config.toml
num_hidden_layers = 10
hidden_size = 128
n_experts = 32
experts_per_token = 1
d_expert = 96
d_shared_expert = 192
hidden_act = "gelu"
moe_layers = [0, 1, 2, 3, 4, 5, 6, 7, 8, 9]
router_score = "softmax"
normalize_top_k = false
routed_scale = 1.0
balance_loss = 0.0159
balance_bias = false
router_logit_norm = 1.5
shared_expert_gate = true
init_std_router = 0.00739
lr_router = 0.00287
vocab_size = 4096
norm = "rmsnorm"
norm_eps = 1e-06
tie_word_embeddings = true
optimizer = "soap_variant"
learning_rate = 0.00779
beta1 = 0.95
beta2 = 0.98
batch_tokens = 131072
max_seq_len = 2048
train_tokens = 457900000
max_steps = 3494
dataset = "wikipedia_en"
Below are experts of layer 6 (counted from 0) of a mixture-of-experts language model. Rows are named router (the router's row for the expert), up (a neuron's input weights, with its number), down (a neuron's output weights, with its number) and show model dimensions 0-127. Each number is 128 + 24 x the weight over its row's rms, rounded and kept within 0 to 255. Numbers have three digits each.
Before each expert's rows: a language model's description of what the expert responds to; "mostly gets" lists some tokens that are sent to it at least half of the time. This comes from a sample of Wikipedia text that the model never trained on.

# expert 6
It responds to: Head nouns of organizations and groups, usually after the or a and before of, such as University, Institute, Team, players.
mostly gets: "University ", "school ", "species ", "College ", "School ", "Location "
router:147100122101142137109107101127105150127118054161156159098128156164148119141093145093156157062094154116126165150167133097119150147179134115148147111141109134130096101126114190096093154144117129157131117116123108114093151136124132138110083114144153108098110159138146131120124117136128138087135120150110144137099110110125123138121145150136137085082158116139078146110150096127124134127089
up1:169089133156167101157138115127182095138120123131101101119138124123143130147170132143125137108130168146124110146111146123171150115105141151138097102148148110124121103140092189128123168146140141157136114081118152099097148108160120159124100087147103109129126101147146129140132112091123143151103136094085126087140130114122133127169157196127126173147150171100129181152115109108121132131120
down1:160157129113159150142122154123142099123134087148138123121122132110136142144170129105120132124113086147151107133161132115105125174098091121106124131112191112136104151116120141113107107139113098145161171119098106156163108146104110089150170113126128128147140125144092128105133136100111137121113117147130155110135120087099087110170148112114082070122088168084132088094122180139113151104161
up2:114111099130105151096131130110082120132117131140144110090128117143083097130182111110174105081053112116151155144117161148164121156102135117124124121160131173098130108158118108070160134129084111119125104165137116112128137108128141124143130081142157145153155130135121115160164120101116125146111150105148085129140135135110143133151127140079133147092145122135135110133111174093094158116163
down2:109114108128116124115121115146128112168104067078100131119137085094106089106103121111123113102082124149140137112128157141115114137135150121143162146110130135161172112111145107099090129127115146106149127163103128137132103154105089146093106154188092112112147138100134167154114185139132105130117147124107129096123111090183094103136119090114153090128157137143132170145090121159133125155137
up3:092144145119147125140170110189108133112164138119153151130142104137100124137159135135084167094147172130123127121141111122141132169165083147149143088120136139111157147115117133150114148132135114149158169101113141138114098137141136139143142152127175122174161091115131138089136083151160119139084119110081098145145124109138127109103122087116124135081124153161077126101135125093087129122090
down3:101129119134122117152132115139118119132113121132065150144087142106129122126187123113100114141070116106125166139119151129114140139124168096116101167104106115158117116123089140161071170106133160153103121140075106171161156171148155118133089133174148165118123113152168141146123112135087161112141106139140134134154135163126105106113135122160129119097131143128138127119135118069123164111151
up4:127112136116154151153148125123165095159153140142061157090126142125151110138120111125096059135124117206130144133120084100119142154135105162168137084146095124134140107153113130070118134119128128116137138139134100103127142154114138173133158082134114162149139114139094147116121115138119145087141088178126114158092138154110122109137166124110105143119112099115102107129161097119111126118136
down4:094139100107163159135139108096104140157111140140126144092128145118119120149111117168136162136135185144146077109140131137098167146111108111154126121091122099120119104099130117119138140136114128149107156117140117138163121098086107120121098160169116145127097101074101170120118108151135111123081083168096127136159136127090156109140122157131110080115082118126132103132133072092147134140086
up5:094107124155133155138133128113150110124096191140139176165102109121114151145107127133169130095109127135156131143139090157099073100122128117135095115140151103135132131126105173131151132131146103139138102121108146104132137110127117118161116098117114137096148125139123079132112156132079178135122107098091111090116147124142154129123153148152131183127115147168160175133072097142086082143121
down5:136091133148112128143113124092107148153152109120106115111095163124124138134096170106091142121153115128129121141082137122112149125124097120118124150110134084074109109124102151095137116131046147131091110122144132176150135096112126167091169116144120144123089092172141108153122082127158140161091152152114110141126122161131178134124114156104105110135151088128105136133114123126139108082162
up6:117079139098156125111104104135122152144124183122133137138124191122173111131082096126161126089110107122106084122095088093101090121145140137141112125145118109118137126137115145168107151158161099124116103170128088116138179170142137143125137129120097133134168127105128164187161125111161116096109120142126136144131097157073121141117079159151117152151122148119131148115134105109115135133135
down6:124136155130138148101144152118136145139080177127137116138165126150108066127138125098126122113136141115123128096099106158108132091111124150161119106103117178103130079134092065147128132138130127113126120142158125110143136108111137170127154151122108121084126125138090116132142113136137122126128099143106092126151162068133112091120135139144173114153110129132199077137080125118095154128083
up7:106136141156097128122112111182134079175132110107114127141117117122119112147134129101177132121118128090136142122139128094128108129110116110143104120128153141152146133095114142116111098145102111084107125101082119163100120121125155174162085127135070142121111145106112138073161102100136144182112099145145165136131111140123108138077102112116139132114115087109119115157139137125056134172160
down7:168125151126140162133146113113088109141139147139121137084127134122139150137118119148121151138101159125101089156152090125125122140118134091110079074132118132107105127153087125082132147154117110085138118133162146153155126182141158040137146149139138132154131130138102121154134087137116125124157155087120143118108116104168104130127147148155144164115095127143144112124116138104064091148100
up8:081091119099148120112149132103134163137137113130144137105135141104130109151157095134176087051105155191090141129114095158113118132107148120103133124173095114105130101108143114136060125130148077118128149147110116146134120132156148161133141172103133119170129118130155153148117093093121159118116146116127096113149104125121134158126135113182119143121161137109158136136145126133106152113167
down8:142129137125109168155110138127160135106104153129161143142145109120123110112127120113079139150188094105112156121081139138163135125153124127121116141117169140102132100114176109128104127162096110127125152138097165134148105135109140125099131135107103074202151099141129095096116155130124126098126122098141159175101155096166167132133112133158127151121141130190113120113100104073116119144135

# expert 25
It responds to: Digits, digit pairs, and en-dashes inside numbers, scores, times, and dates, mostly in pipe-delimited tables, like 4–6 or 3:38.57.
mostly gets: "05", "07", "06", "11", "10", "22"
router:115121131101103084127136078120166090134095148178111140117103093090127133153117129126106092114132137133126157126133122120138078084102085111137117101130133186132127157086103121117118107128111136158148149164127174149115109146125144143051089125142097113139151046172119147104129148146094106117123105119125151121135116096124104117147121148125103126126121130153111148145119122127155109153113
up8:087112126116125087117132119178167091118157089142106125121158111094096149129128125123093103123141120154102130133152124110119069128103129186141080153106163145057157123092142133154169113157127113110136157109111167167107141139112110148155106120135100125131189140121129140136108091105113129149170122136114095087148116131114131131131160092142126111162135149130112116140135109106138134114091
down8:170104109134134131134152175155136104128112139149106141150130119106109090097183137105143151117097086114148121120129089122193152145124135150139118159121148092118126166110202158162160155141131110107144095119122084151164127110154119161113155142135141096189096179071154120100115125135140119114145108129149101145144126128122117144117128122139111121146120166154132137106117126119144154096138
up9:152127121139130128141129135146132120154130113118166140123116119089118099132133059149126164134132065117115120132165144099149141175090119126165058093125124141127139111141103122095140130120112135147122084142160132159142102110138158102177132129117125152130115176146129134183118122138118097120116102109126122101058131170142124103087133166105115060136135130130164111098122138120122146131121
down9:112132073133155117103159138114124114133159097114124120099123170129111115127132141111139174149113113134110092106172105132076140112082144170092132150116124117150165133117160132108089123090121109080128159108118129108120123129147121092115132141124114121094083120134101148160096125117120127156146099117129132109174115094116061172159125142167144112126138148125150161100153126135101093169171
up10:123112123122172120106121160150127116128116115103161112112169090118141137150123129138105078080105107145123115133101129105189153044113162119139131146128118138102134154136100102164140118143111159144193122103100143104181115117107150108111125105123165140125117111081138125106121141158117097125075161103162102113120125127145115125125137140113123131173138139162149170134131138131133112115177
down10:150114092136111141116119112083092136133147129131166141141113144116136134108135084189134155164096106112174158118092108114134133119143132094145158110121109097087101115106170095143084136107137117184122121112172123124129135128124107134143163105107094140133151089131079155095113161177157116095136133136109125135115155156109080104127106099156137107120135116123110123104096135106161136150172
up11:106139079130198129126111103128148109090151129111179134145107127095145140127101097135111100095085090133087131104132141119158101118187088123151075114118120183142116102082138150133102156113147155112134137102158159099107102110127143170140115111138095125132152120118107112097132121127099120133123126093117145144109103091123125124118112118161141090123133093110147104113139141152167089109125
down11:134138134179078183111106127149116140121122163114102112133148124170121131166128127095122121152091090123119163147131152110139135150126149132154184167161150075133158125178144119149113122116108109116101081100167124143168128134131107082136134131124135144108078158169111148128130133131117122149112129112107131122132127153132130128157110187134106134157113133099119147128141142065085163139102
up12:106127076118119133085098114168169181107107131116116115117155150115110103117176146124111150117114153116129091086161101134127122129139133156107129119116107119076119143136116081138132115130120116096111176150140130128165177136126108099141117161130140136125190144109128104114098128127117148150105143079121130107116170104139094113133129142190117083151153147139138165109116117124151171168130
down12:138098160103127112155115092140106153147122101127160143120115135124106116148080159125157129099150097100108103150168124153146151083103157126126130139114146145127122134110166129148159117129164103163156157091093121121129131079113145156123112132138122098101127111113155152165105145137172193125116145116145152125128162121105177122079171131154123115072135131089145103133172113138111158108152
up13:103149094087143161120156116110178089160118137158149143136201134114115117081148137147106132117170157103150125135139083131124126127100138100128144100151105123132142130141068122144128133138123129112113147095102152124108166122101134101095102109117147105100161103154107150131127109124126102142122069121120142130163086138160132106170141119108110112163120147124063154140123145116139119107177
down13:167118101129101121089107167153137174131117107130134092142088121117116121134089152134136131128100116138147120078104150145127132094112153099157142130112123104141088151121152113169130138154136140072135141139146107132187113159114138176164210155146141151121088133138137167154127131130125117130126138104104126140128121135081080130121115118151159150102139175143117126156133146154123166089121
up14:117107123118145116117128093130124145105145120176147141127092113103153135066178174127155136148103119155140103092138091116135111137129130198091125124129179138134139127113122142152125139168122152159087179135167110119076156112114128134106144119147165156125146127129150117148147112098124109118125107137087154129094095125140136150156098112095086114150185121149117132143114097122087116130111
down14:120149158138101160119147075126153076130125064140121114140116116109099120123128120112172134111121148088128164136118133145117109094123119177109142119100081116128116158104165118102149124076140114138162129139173182112133109124123142160113065128137138121124143124107137157121154136115118096105094105129157107107107123131112196118124137143087104097147152120104140169118125106119166154139151
up15:080103121123148103129139114134184122124134087146121107111136128078160204118101067154089109131084117115107103126133112118157110125093106113128161156158152124156110165084148125095156117135098121136153090110116151134141108141132157126106097123100107123171145142137126122113148179118143175123141123142107110140096106142103139128174146137136130134135125123134136192136101135103156118138115
down15:172092085131125132133154124132152175139126169121123144142107136118155121128161139130153123117136164135140108123094099138088080126175187141149102160122108116101144090153142136132113151129114209123122141130121162136111157145112151155156159188126108130136104086106111137158116102146111140124151073103113097130105155092153137115119146140096154125124140111099109113139110117162118128127165

# expert 30
It responds to: Pipe separators between numeric cells in election results and statistics tables, plus semicolons and ordinal suffixes like nd, th.
mostly gets: "—; ", "| ", "′"
router:103118150117127080156114199091116144123111154129102129119115138160112091142165091087143107121099117157155089151081119143152107114118128133128150126145129135138116151130136110104123162144140120154110118114110133110090117136095142158156138149160166175132148142127146139093148150097145125143138141134141144142104175094111117076095164098112089195093095121155123127094133128110131103115109
up2:119123129162149135150130161113119157116127132120157121149130091090122135137139093133158164143086135122147108161097134149120138145097169115105132155150093158145150097135102125144127076097060139114133126137096144136137105159113156141120116126110109128178201082148124150125138114101144143118146162162149114082127137121090174129133099129142184159136148128138125101138095123152103123148163
down2:108120140136153094125101156126132117137101163103152119135162101126105070120122102132151131123166151110160141140140158127122101104126112112125117142124111109116165155157150129155122121179122125136159139140106130132131092108164135057129143094153101105141093162128164161105132121170164143136128112167153102107103103156084044131119145091110102120128132124176124116130161116113130146101130
up3:148132134115106106132122146155135103192121158093150116135153128161111138146144128103132143083166155135131106140101115106135115139129128137080115089135132109105109162136130159152154096143156135119112097137184128119091146109141124149137138108125137123099101127092110099115142125099129121098070117127129098132158157147108112112105095104128136103133086090085144098151097217105128157101116
down3:100126163112161159144117132125134106160164168114129169166136150098124096115124123133143140097107103092127142140150150137169113125111141113151110131103105125171099117136122151144139111148140158144127105142159170050143156132117161192168123129113136122112112136131127149135147168134130175141116130159145156167154198107102111141113103180131170103116147125119134101123135142144124126104106
up4:078145102146119120142111146094113126126148152169136113132192135090103118095139179106145147109095128158114129116098096102103139146135133190134136081179124147146143125156115129101137115120157120075113117119136124101148111104135156094105145102136118098105126149124128107066134114166139163144105100096080139131134157160119149131124124158145115140118125087125105143125154146144117138077153
down4:104094090151117153117153106132142146118112111081133108090110160107101132130095183097134136134159143116097111100159136112155149124103114080129142116127130118101119106101116145137133127179116152145079097146173132113084102137113108133116119153122126154139118131084131153157123110131133154160105137121125089143127141138077083118138174149115120102116136159140091127169085111116086171168122
up5:122143106163122147143133111140155131102124169128094167121111123173118099116139133090154133093084120133142169142099090134160113084135079079162112133102103125123149154121089110106143102135100141143154153089150099148137142142096132136154125126131202116088180093107123134159146117114108143151102133122147130073146126096141159116165138127121121154131093147150136109132104092134135111122129
down5:151140125123155065157101143128106163140127108160128154170112100119129107095112123119147127085091122107144128155123131159079159165130134107141133160115129136105087108090114105125118117112046119133096147083113114141123135117100101192148141130145151126139092116134142167133104101117125128111122084137114131113092127144180127164152157127126109117129134119141163119124163117102146095134170
up6:141097163105095108114117126105124104119166171125157130064105127105132097125128115143139133147176145150164115108118119087087128105134137079126130111133106096100160136110139129104105101154177131127105118117133128135185160116147133111155095119110132107134128149063124125174125123116173162119103140100131104098115145131080165153117108135111148158128113114118102109168130155089105113152109
down6:138142124134169103115178104110135137134087110104118080115115159137089118130098104108123094166129131149111159113143120115138118088111123149111137118162142144104147119142093145160117136087115133139150146110144130128131142119124117106118125116194135120060114124141122175150150129144158154098164145124100099180149137146135114138140124111085143158075142157142160093094103158146067144125143
up7:102166081130085102130168139152138079122126158109137176101137112107109132138105137098145086131137153103111122109125116098101135120122132106184126095137166154108141128118156098113103113160115102115115103160128150128157107124127083150122173163141111133078116155126124071119131156093143115153090151172139139118142141093138127152167097157121135150110109151084121090124138107156115116118137
down7:160135133088172118172135144140161143086176102128089151139150122166105143128140136165145134121118140107115171113125091148170151135159150130154148129143122145150094149167119145122083120154137150148095102105119096120127112131148155094172104134117120145136148131121127079175111095118128076124136133122175146109168130145142171115157146113127134174104148126139135081140129152122149113084131
up8:132155120160147139128163149128162089100106105100139120168162109127100125125170122110128080114167112100153132152118097115121091136152152148134149150119170145123126136128172137156107103163158100121140130159065118157122092139107120149120141153135112142139136131114125126159164073136098136147136142141143115061157086131099110149131091143124149111158131171118138109130139110153118194117135
down8:142133148131134146112079078102117107135109148141125131120149149135124118130138144112109132112124140118090097141165118109163088147085120137191122123149131077146132118135170122124098172091123115132081097133147117139147111171069105095101105093116139082150090135127160103110166150137121130158139133089159124114136125134160155134130120140129149108131152164178089085124163135150155120110132
up9:136093182137149128150124129134120128141166123151190126135134121142106134148091119121103079143097104115147153139151143114120144132150117133131110113086134135128126093086137104121139142161104140134104118189123136083128136121128137114170142113118150118122140130152170115176126084122106105092140121122111120119089135098100089099139189198163150084138123149115126161147092166129111143130114
down9:117145133099101096133118120132134123145149149131112119142154117121118132160126117127124108160090166165126145138103148123144148108136122110153111120146118120159137168112118111111102116161183078111103173129087124109159182104155095163159133114146171116084127073087125129167110077150108138157169145069156168127128145138121137133108099124135140123115133137151107128137088151141096110148161

# expert 18
It responds to: Opening consonant pieces of lowercase or capitalized words split into parts, often after the or a, such as j(uror), b(ullying), B(ooks), Dr.
mostly gets: "contr", "Tr", "Pl", "Dr", "Di", "ref"
router:109117145149137146121118150097109128135139166145152076138179178126130128130150139172159136129101173098117161132109128154176165114159137148121162111114145107116126137121150146186122120128127131142151138146123154149125132129129128113092127153126107157114176139149127123114117106114145148129149174140083091106139165084141119184073092144186121096144177114135144135120121114123130096131106
up0:131107099127132119138134095115147154113113126154128141136076128164114103125150139133161122125107165166135124112073135132099085143112140169090128166120139145088132152118119137103132102116169076122166157157100104149133119071141166140117110126137146083160116115143122105149142134173158145133146127170103161129119104135166153080103112117173141109137157101143098108167142081133117123136123
down0:134145133136106056105128142096118102134101142149147119075171133114157145162186144128112122133150156172128147136141110059125102062108154117164100086118121130113127128124105133090152131166131133150096123107110132132097132132127164110142171085107139128128093148129124088144121117116120159148160129116124116167133156160126155098119126138134142149122122157123121108131138161157087096102138
up1:081125137122140137097137156155136159127124140131135108141136138148147128138169098152124098117075182154082135123128150128146132129101130213110149147147117146129147146099124136140161115078088113138151152121125131127060168172140150135137111125109103146101132141140127135137160160131137157184088098176126144102133144145135147159118145103118107126136126130103141088157111160122135109094115
down1:068086117166084125098111120163120113118132107128095128164138136137099089125169140103156156113149098153168131126185116133131107144077118146086141130155134134140115126122162140142107110144082123120123121107119173124154107176167133127189138083169102138108141108124124157187143120129118128112121137117139165106157141116142139141128115125095127117131108135148121133150176109129141116175127
up2:100128120127143118138090122115147144161146110126184090138116111131113146107158101146198109180095124096137142139125086101144154168148102113116110129160140096147170129133152076148123098127165121106114107116141128138150117137131110157125098086118099128125128114134102109158168131127151151138102181107132116173149137116168146145108080153158143129116108145119128122115071091104105136116141
down2:135133116137148137128131121158088099145092140139133145107101141131151123162113149158128127097160150081161129112106169149106131142092158103136096111130125115139113128134121142173144103105142174165165140130126149098181135164135100137146188139128126116108150168125117149132138118127159128160123099121093097118115141155116046072101146076117139095138143143156108114126154162145126104141133
up3:128113143155169098124129133163147104123127139120136099137130094152132136104105123117122129118148134105098104175090117133146094113147120133169159114116131147131117145077150114148123128102114073080180153171149162155147112090150142107135114168115162159139119133077136153116103150101140116113112097108145130143152158145150108112090103129102175096093104097115114148152143141083155164109146
down3:141156104149124109120131106145142102159096091148124116144159137084144121118184159148110124096114145099143139113121118158101151141161142116126147124118103144171120106118140128136101138147084132131094113120108156140120109168154118133137119131116136151082134093150112104093141180140086094114138074139132157118137174127169141149166167145096090109136123144150103158088124158112120140148194
up4:112090101138156147136137155159116144119132175095099132097163128110104177088156142123084095102091111124100187111161146134131104126133144144155173138174095113152132110147126148123137115146124113133172127110102111123142131069128143147124124124177163100127153150148173141131100105144121155102144123134088132166124131103160114150097122138109125144132134088100121117126154131101169159092115
down4:110115165132156108163148140124112160187116152123100082131127154102098146197134145148129127116186122124154157077110115118105139117109117132113102136136121123143116101079172132137110121118133142133125143148123141130129087149160096140139138126118170097123175117134106139129145146109108106162131134142140101141126170095129095202132103143182113096092121099138139118118156115111125119097157
up5:094103108120103153138093099138135098112124160129118127106120132153150099134160091094156133129141116110163131114097102136146127047131138151090156101109124133076116156096087148131091123098127116142137079130104128104139141144122096124146077130125136118134167131110158138098127124108095163162136135105135115062123123124097147124155112116149148143108114154153107101109124125148127054125146
down5:164107159129117119114110100134116132164133044113129091144125115148149161088116104130075115118134154097125120117164099101154109165099126098131110144122108150099093110135138137114136117172105089095103107103171134138152111128090145177123177114133115106151148110154108125148132122130177141139141116191104134158139119125157136136131143156106107111137092158116121137131151095148123119160099
up6:107115126116130111127106116126116134123139145155132127112119125110131162073123106171130147094162144106114181102129117108119158117135124129162135156101105113106099097156141158140115074088101095082135123072101091145117162094172090155141112104134119112102191123102084151163127125104118107136132166137098134122120146128102145127087128149156098125093162119092136099109136123100098125118135
down6:151150145130149158134127177140136116158086125093134112106153132151128089131159093075135077119171104093132138131142115157150127127144117111142154138154092123106173085144123074141123112139078103112141100116141120120166087110113145130159107172147130131113113122140142082106086135120169136168161118124122135152121155114117090133138170160111118108136160150119157133109120091089142118105121
up7:091159121112140150117142108091133125125127117103141132117106086127102162156112138140147136126141170139134122095093124111109132080134119115091161114145158066109170123102148122139129089153123123107124147114093152156158096080086132158173108113137097152121153094106109166120162159079149095149131159121125111140139111113105160116114113157130108134127133144092120098122149121133085131070093
down7:156164121123141100134120139170129108156119132112131119121152152116184092177129147140127123136132106120114121134118123129152143149171130143137147079124072118110177140096070128127142129113125110147109120113147162101099173129141115109121142169100156140193116105155125110151158139165160116143069125166151118120116125138152125134119140122129119155121109152156168120125131188142118091152174

# expert 17
It responds to: Second words or endings of US states, cities and political names, such as New York, Kansas, Georgia, Democratic, Republican, County, west.
mostly gets: "York ", "Democratic ", "Republican ", "County ", "Texas ", "ederal "
router:067103091096109143130123099130116122147110156100155133118087153160138125131163132118145131138130147123164157154107136132125148099137133119128138094179183128191136066145110128109139098148154152074144116142141154134151099147110112108158102125122107096123121155124109102127138147127117156123138134164141079164146113095106126126148164121143148168081140106134096120111132123158169113150094
up1:076117197103123113137126088142131095117106118165135107147133117165161138181109104150122165092149184099115149113147136105154110136108133179128110134135111132144118119111091129121147087133130144126115106164130106162111139193166158116122086159177118143136140106123146145117149145126154129134077111138120133152122124137099140152123094121109151084140099134117120105160128163145120147141160
down1:154133152120110106095162108143116098106110142150113164162079092043130148123151124145127151130119156145120135111140167155084098131112105142142157118143096121125168133143135123142088159159167127139138156160135154140132125122140086130128160133089131145156168119119091129130186130099117176122127147159129142151121122123170115163105130137172120132127121140085095096137126106130096103132100
up2:128130146185139151085154148069161143137108161098110139103123103141115112069124116142172147103140138106138160127113103141147142118097113103123082178149144136138128080118117135150155099151149124169114092123105137150117136142106128149166167111152172119116139125144137109131162139113106135175113171168146121132134139123130160141129127165123139121100117169121190112137121131100130090129162
down2:126155136125165071136144094145100122150134118147119145180132103078147135119140114113151148089130136115135128111141122090163057153193141127132109137103115177126135159104185130092104164152147141105151141108137118119156128158127115122136149151143144134105126093117145118135099125122138114139102124098105143141096124101130147131154169090112123145135140112113152105117114141139137211119090
up3:112075151147119123128072148169126111120116081138136130152110108143099100126111087139151151112129119179055126128110099174114144145139112120117127124160116138120134127129141147126137109144108108111107148130166143186149118082111162104134092134130101096147154120159084114117124174105117115131102142120133121138155132071129102110092095086128157135105119116117133096104104146123171122155151
down3:131100148122110146081115115154141127131139141118160124135116108124156128115131102077141129112144108146139124089155193145158138131031126125114119134129121118158129126134144109150131146117153151148104132144111117131138176141126113116139134146099135153096129117129114119116153115152078141138076080092169156121160127133147140162093132147144145097092160143070095131121132108102152161100171
up4:132137136163133148167146160162136126158138073121144128077141132125126140114157125114133104149134159105112112119123100123121137127108185147122086127136145104153145108139127127125096135130125118093200115075183163111140142075102116106132158155122114112143132179115131071133118145138148171160143152130138117166129150086117133143154156125136128135124136087105107118170172157131112133152109
down4:100100096115105116124118114145145091127137142161153147111139110136110121119128129121156136159143171071134111121128116115139186166081136111150119105133104114095143140151108126082122117142131132152104171167147170135160085136136116150162072115127141137158162128096087120133124141141141138138165111137102082095139131138118116157104119097072143129110158113181109110152082102149149145121138
up5:106067115147131131115115106113145110141102110071126144168102168128128132149121136133122163124130133108113090118118116138159139138155063095107130101072138098126101130082127149144084113142130134083138106129165164133129107089168137122159134124109120135152141168123139136154148108135115155127125101105094106103136121061098150127157128118144113136098119157147116117098125079153125119169092
down5:104145132130121088120127120121123144196133111151164081140133147142094156126088126088137135096133153129107133147103142186103124164145174155148135132135159121142140111109136118103140157134080139154106131131093111108113163185157139185122143141134123172108103130132104119087078129115144102131108170144096174150150125126174116113098138145122138112122073117123130103118114128115103125125138
up6:110106134140133071100115121112147161103138127137160122090123107098121128104119112182134135101118149090130151123126104092072132143159125101116149133162135179136200123151134099152103107130119141118172125158145133129141183102142076158168142112143134122123103126093106114140110116087126116160120179113139138153115142163110154132103120148173119120119154103102089123126151124115147151125103
down6:119107111128135107135113175121144149099114179155099142140126138162106073141086147104151145189144133094126147141116139153111101058156143169112116139176130130129126129133160096135155130113135130146152151124114098145131136118105189122102147106160128132109153143139157137103131128134118139117146114145113124169145144116090083152120143131150169140155131132183129076143128118127164171142106
up7:124107146153149184133113141162086139115112097105135131130113091160057104100132130121102128115102144134090177118132092134151134133151133108088126135154110157104135138152182135112137135193088132132104125122163110098130092105126135095162141150146118133105155104110134163092130142127167130150111113151137109145131086095152126148153089122127110143148151136106131097118131124121103068163121
down7:155150145117122149157104113089110127140142132129180164112084113122126128130103146142090127098139130144147114140147079124150111161155157126109135113125092117188171168123114111127170145149183108171079152136100165148091135163084126140126119105162103120133100105101134136155111141110152123124118146136161118110112110165113056112095155119118112147099130141127139133115139134104106112138158
up8:079106131123139163153100133162146101115160142159109085105156153111116175125110126138145143104141143157153114137128149124090060172107125170117122125144145102102123109192133105119148088129163117116142128174117167125126106099096150135117118144109125066149133124142133106134114125144125147157123149144163081116146132080127125115128147090133114154176143146096151097137102116114131125161127
down8:205123149123120168101122110123102150121141145162146122109122115119091164134128124128166126122129123148121088129141129133144075117144133159103124167141142093148129167127144170124106173081166142172151125146134149126111148114144095101117116103096142137152140152089176073139104131107159134127173105120127162135099142110126149131103093164149123145130133121149091172125141114112167105104119

# expert 29
It responds to: Line breaks, bullet dashes and pipe characters beginning list items, infobox fields or table rows, such as "- Position:", "| 5.".
mostly gets: "- ", "• ", "\n", "″"
router:088183144139081134109121078123178109154110167137176148101135081152130108089091155111115147116099138165149106133123155140156174099123152153152123140148080094125145090122129126162114135158125100076144118111111137141132129104125110103141120145153098114150172121112134149121132163124115103102121079153121118114161118136114113135135129145140105142122085108133126157151141157088142156098113
up2:129159142153135117098090142115149137163114118146190094111134120137135102152154155122141114155153122121114117105115083166121148129088121117095115082179116163134178078140109148095096114113051130155127128123121130127141129144086119136146119131111124129149139173125144130125130099126145127123084103169127119155153121135154133177144106124078105168110143160128127125133085092139128103105148
down2:098116110154128117108143104206090099141111120103124138156165142120130124123108148164155157076097151123077091135125169101113109136139113136144118158111119108128102102132131140137129149116169107120112109133114111099120091134155088117137136160125086069106112111101123103130140130129163126114171123111127084108144121110160140083122112112122164137083087115130128143143163118136109183141100
up3:111151145143171118116109147101154106099119159133139154112116142127166129139129148101115116143121132139121107123111105127092118154164133121073161116097092107109176145114090108135118169118141114120160145111127159117128133102131136144138093140113152091138139121118123166159100113135166119102081104148131093084120189143124140093117101128115109155158139114170131124118124207116170086089120
down3:135124117126125118163108089122099119172109153105148107158126141115107098101145143155114141158135093062144127151131127145151098162130152131135114161130149117122136108120097185177133091168121155141134099161125106110130118184156128127125139142135101151112136143147110132088129120157093120162134105155127197161175129143121137128122164113153125097128087124072127120121135151101122130172113
up4:142104127133091157151142134127138130123143144104150127063150119107135154109122120099098125137159121156115164111126072144163153152068149123127092121129115125098166132157114176106139144164116077117160169136129101154116158141138150131158139097140128105138197159131139177138110095114117179131126136166124096129117134107119129113101140133109079117110131116108107100135149134152089131096113
down4:132118139127117096111105093075127140128132168109139109097132105099128098105117152112106128141121153135126112125121124120144113147104108119110101117156135094081078155139118143157145159136136162149050072141163147137140120132115068110150117066134119102104088149143119117124138098105169156123133113097109128100120156140087144116143115173115122087087121155102129139121138103134120110087127
up5:126137103120129134114141137132131167108096188156153119075154149146138089152132135054142109103118129134130110104129132108141073078119111103075115124113114133125158139109079172126152161086118127153144134132117143103130096115118120113195108092145116136111166119133139139137149110155122119151103151132137139078126138113121138118136132116126108158095123158125146091137087098151079140106135
down5:105129128115128127150076112135102092154131128132140126193188135160140118108119122156109123101132138153126137161097120099122137176135143117138087113177141119101121129158150091098123097176071151109100148079174125161147148129101160135108150155129102105130150114140126148155137087114167132167125114139096140151109115117139137119095100126118108104130104113117152107120179100114130100140147
up6:122087134130100118128119120155135158126200123129113147084133136135195127155110137144141118094150126117124121109163139081118130121134150152126149145126131144100160183139121118127058114170146133155146121162145112099141109151137130142136132127105098085142128138108117152161100086135128120160131112103149126154087170099108120145138126101132113115121121126116073118063132122133141112114190
down6:114114160107120167134140134088156136110091085116151070108130122152139081148155157112143134185124142124130160119150138112124163150100123131151183138153116136134153089140104075130136138157125112153143163121101096135122152137090125111104114139129154148184132097133144108149147085150125133133140155143130136154121177150148149171098148106131182144103120155106134141147126146109103150170127
up7:111149108147140106098168125173079113145100161103127123142118085135122097105162144126160147116123176122099100123094098077128105129103100154107137140168154154146165158111177120122116109174118095163148105141134133128128107123127087114135156140118131152134143125147151088140152166074095161135114117157155136107128079101127126144166108131100125100140115108113164136134131109150108112141164
down7:104158137058125137146101131140142128163125143125135108114090122163124094149145125152102111193104137162119115108136143135133169084125137091119142121125131103139136141182090122122123168136142157129113112101112122098164139131121120084145125159153127107180137159142092109127075137156135123091118121119167123145130094154112060109128101138138101133137145121152143120169152123141174106137154
up8:123125147108155126102140112105174131152123127163120130120161096114081176123119122083117095094143148173118144134084091129104122139152111139125121117111138153095116131149142097142132141160129118117155119125104159153128081102108073106148095181118133148137157159170107133148115112134124110127107150143140110095115139100122136150115097124097115069184179147120137136105140094086128163114144
down8:106103150107122155132143108106117114101136149141112184152139150158103142157177139163132167156117100111096114136144110147148111138113133105136128161100131095174120112119102139157109123108164112121086098131154131168125115109091117121132166147126126072133101168066148102084169175149144154104100116120152119117134135131137176104129119147168137150119128133159110103161137145142164146109132
up9:137142116125105135110132112160136113148165109155127150153097118142170130188135094089095103121094108139093111140126044117110137137113145136136106106104108119108157133107111133109136115110145100155137110146138116124128146118113121156113080136139100096077139144122130146164146118144107112150094114138125103137128118139130102104107167162108110087115158119157148142089082114088096094106064
down9:176106121158134118164132123132130123093108130119093123123162166123101135110145094094092132125097128136088187102193137144127133108138152169134156120140162142147169133108162087123129141143081107121092117120152090118133174162158134083093138143105103140129121111113120144119091130140161130165130154142152135123146108125106094145104114119143120096116089107115081119133136144114096113148173